Weights of a small mixture-of-experts language model, trained from scratch on English Wikipedia: 11 layers, a sigmoid router.
Below are experts of layer 3 (counted from 0) of a mixture-of-experts language model. Rows are named router (the router's row for the expert), gate (a neuron's input weights, with its number), up (a neuron's input weights, with its number) and show model dimensions 0-255. Each number is 500 + 50 x the weight over its row's rms, rounded and kept within 0 to 999. Numbers have three digits each.
Before each expert's rows: "gets" lists some tokens that make up at least twice as much of what it gets as of all text. This comes from a sample of Wikipedia text that the model never trained on. Tokens count by the router's weight.

# expert 4
gets: ",", " |", " and", ";", ")", "),"
router:448545451476518513528460528430453512525507499454442433411434497528490501466514413534530647432431470457449504442520455450468530529407511471460409376424612488552547452454477466533532545576491504514525510412418458508494475522473473452554454465538534570436479530405478522381492500488497468451565351490494558485526594477494494523539604525538473538545519456475483447465567508423489508520500651485532628408537479509534532572573509465544416564536501518504492368547519482439472511471515523523491570439472516564534508507541492537487508467541494513488488545563481468448515515531461405393585557533565473527515486449450475361478507615561527543523488553521517504452514502616509549509549437476466551594535522532405511464398521439470553477601517513477478524519487509506428481492486539
gate0:536532450451431493563494552506476482500540417431532527539499540536439551498404504520516470497495504452504502603455423561561529566489493507498580459452472522423484421524493635495501568516508463399535501549538436495440453466501547487500401474491465443529520437441608495515513509585474566554555439565504519510449439369325503465532496572537344497547507534494581449506504545386464520511415460486533396527470456518449496419517426544520536486540430486506538530535546507473522491503501491510465491592596492457507542557497486629546538461490466494403542464532421468519517526471578482545501480509506463426558389382492455574512465360486462512535452476553524500576573478506564510543513578549479527518528438521512506466535465570470486482527531502562514458512596495560470543417420512
up0:486462520516504547555480547551541459524548506386497508551453418435583481516443461474568457435536551463564516612532535546473449473524536576520476432487417588533603509555552470445517527526464511484557535505470533439510464505542524463529498564542523570548483488514507403512481531491494504529520559565576509485441559529465518490371547462530571523516524443607496554450476493507411445489482447528467483529557453602442412512470472519514472452550446520503523569485426530489572587449504414531473490579431605500490558447499492555553526482542551443390537422508490502436518457447466513552548431523558466534435468456508537406516525552400434465561554624552525504578594399455513486509498540569537495494464446521472605620474486569545637446504583502595425550513554551500482542502479487

# expert 8
gets: "1", "2", "3", "4", "10", "5"
router:423489561435502524552535477441567466530497420536535480469630438502539556525437370465509552586441530387436437456502530436485521550496496461504480579507527510405500428505477506512541438434457545500464472457469520505506631459529551513513527558531516520500496463436556493410541571478465515441545467517572429435542562583534511519478485468481526467435525572466480510466408481426388488473395480543475501586487461569564513486521550501504466500431582458511481402484568516518438572534488471529532460497509538558493579519546448521471509501428568508511425504474433517482538428499551489453563482590472431561483481511482480569508481554506487410509502532457573556509510499496518515558521546496434396453566492450423516652496608416392562537509444424446499624562468409475408477459497520
gate2:481495520550495555531454539427556497500561448502601544513497497437531502423506583500500490531474467525484464472520529531536519484540534509517414488564470457461464526518490364467511434529627465439515601529552568493445521511475597535433497434585514475521455490611378550546486543424550513433465536487581543575446598566514559451502519439515433518450464537438402531464548501576477452493456426519503499505492486512532552526635483442510449521494429521516537546485506547528537477467400470432510524635440512563556485403491345483424520407484499427545441424463478472537516582451472530533484635531430535482488481545461522507484429465532436511562538483527481478504474532546485447405505600458541489430514490453481488559523426560452519509595402440519588505512491462469505463403516512
up2:506407468457529449487461520512524586515450564458565476531446413509511472499541436495557492477514554556574487537439538428414626457491494340468465500482506505545521511573459429420541534506392522516530508426568501449501442519608436487536489483430494499486487546416537518567489498533459444548558488603387530453456462443568405512522487562483524503477574440548463428550495498509571424525486539524518518473559469492403483523482464492509524492452569461530527573611518474557504498569589445505483511472553460474428555556462521551594464530491484470388472587527498459425528457523429471626469374508519558536480503566480565401485559506449450459558452575491569539580542537491544476536437416567506483516480571484460533500494488496512476474492570554616379480478492550553480538533452498

# expert 6
gets: "s", "0", "6", "7", "8", "9"
router:482426612548533441461510519409540509510454487552440418438473558469500479436461424529528524515485436566446556469501428502530499629482534502434484468429547542427558481366445410462490458530465540482504524518465466533512497447512645433510543570534555551420535520426449487540603492570502457488537465471539508528559476489494458415476511469589503421546542578480496501462500455435526536574522581633442551518483425490424588571500499513537555567489545460518492501541547522562491525491451460473515505470472461514464386506524435503536507511472531557516487470503460451479507569510436487530523558539496470653488507493509475415470555483577612568468513510494552538481454513564507446446472316457511553522441488445515573481431547368478547407530484517543477572484488449558505434496451528
gate2:520466609488499448569450531457483589559447480523444493489534565559452463531586525497401461557473581544534552540495434419390468456441499510390446483458518481497402533546491582442482533457483501548463513637517585447514458428463501473521535507490564514417482473454594466543459503534464489423543442481516470587500499466611442473481489508483529508568412431482536624485506466514555619457476468476520552490564493506462507486468466428554525460462450488462488398539509364566563497628436544577505500515453494470530548452467487457416423512658467503551461623464491514456467522532550519519513539435488450457460439476500541567475551497474560580463471468521520585502470470484531520485511487470560535571389474457410516461529442518508473425532583527531474451512471550471527524584519479
up2:516550406537424509448543407536481534530454461426519441535448547487491532599539475475515553533441562426527456581529493506501529570457517461535501545543575586513531553524495477433473389546584461525523434561492480505471577501608476496584511584519504424530498461481433533456563556549473560519534472572468593481571509536541465522494456582539390618474509504437419445481537531499537486518449521452390535395388622473450549503514537504534526505549488544459508415435552474437512572462591551517462451469548558511587632526507560494416467443540530546548526475395539466440478552459443493489524429501549498476488533471470476527484497477473608505540565546505533488470561498548467435469501511501521522446516522541502446434423504408507545450406479429497538387508518500430445439475475397

# expert 3
gets: " of", " to", " in", " for", " with", " on"
router:423455564408508554531514549511517488558497456535559490444457508512557460413522492507491551529466529493539555373544387487525504536451531481493495393556482513452568465418461419405531531502454641580487565453493517505526495420441552516518540530524564564470485486507551495522487521479514509587464578480519485493432496589469626421449500468417478360532516564448426535463526430525492506497439516492531543417493519488410534584484490487526532467544494485420514425515459556499532555390410544493543547468445491522509525533525481386481495508600549466473465467545437446574461526507478473465539445497573458537643575464472464456492559412519558569468454517573486633482535466539562507544449392476502536489466481489432463475475497513423558470497492442633483515491510438472475416499457431
gate1:485505458486580466491549511480534497440513446480566547414396495520580545597498534622438475433474515442507468534555436526511447514528537523501529511593510512512542480560578560472467537500575549584455466478568507515531491506597536569548535451541466508565584490490494451602462537462467585500448462498429476489482485462397492446503637514498480426555481452498506511574488546456473450532527506508503385616498542441483542582427546460484507526658400459481580477508450551485479499475441569434445486633489533506484477464550507484485528465479497584448510468573539565498535502569504494591628478510503433429451473443423603489517559506490415467440464467463442400508507566468472528525543502487486503615467531492456453549502472543403463462522531437454497442472572453413579562517487501
up1:474486461491474530532422519464503453435438478512530529516441518532552514537488654470613574476599606475581640510446545557478482452624511492502386500499524497444523458527516502507572555501482503483418515412454493497447456469427487538491492493455470450521480519442494408404471461547473502483485526499448458444498529523539487517455496537539474516508519503448478526473534497413470499526471452426469602538491485485442491617469444461414406563538543551536411453595564441465524508457531496396545563492579455514452445536525582437455523500525547502557550579518530526530464509509505480463400452377453388423404470529412440498485492554529590492575519436534507565470549500512502422548483475564435548531469428494472450513504551461418522571525512475418496525524445453561501490517561645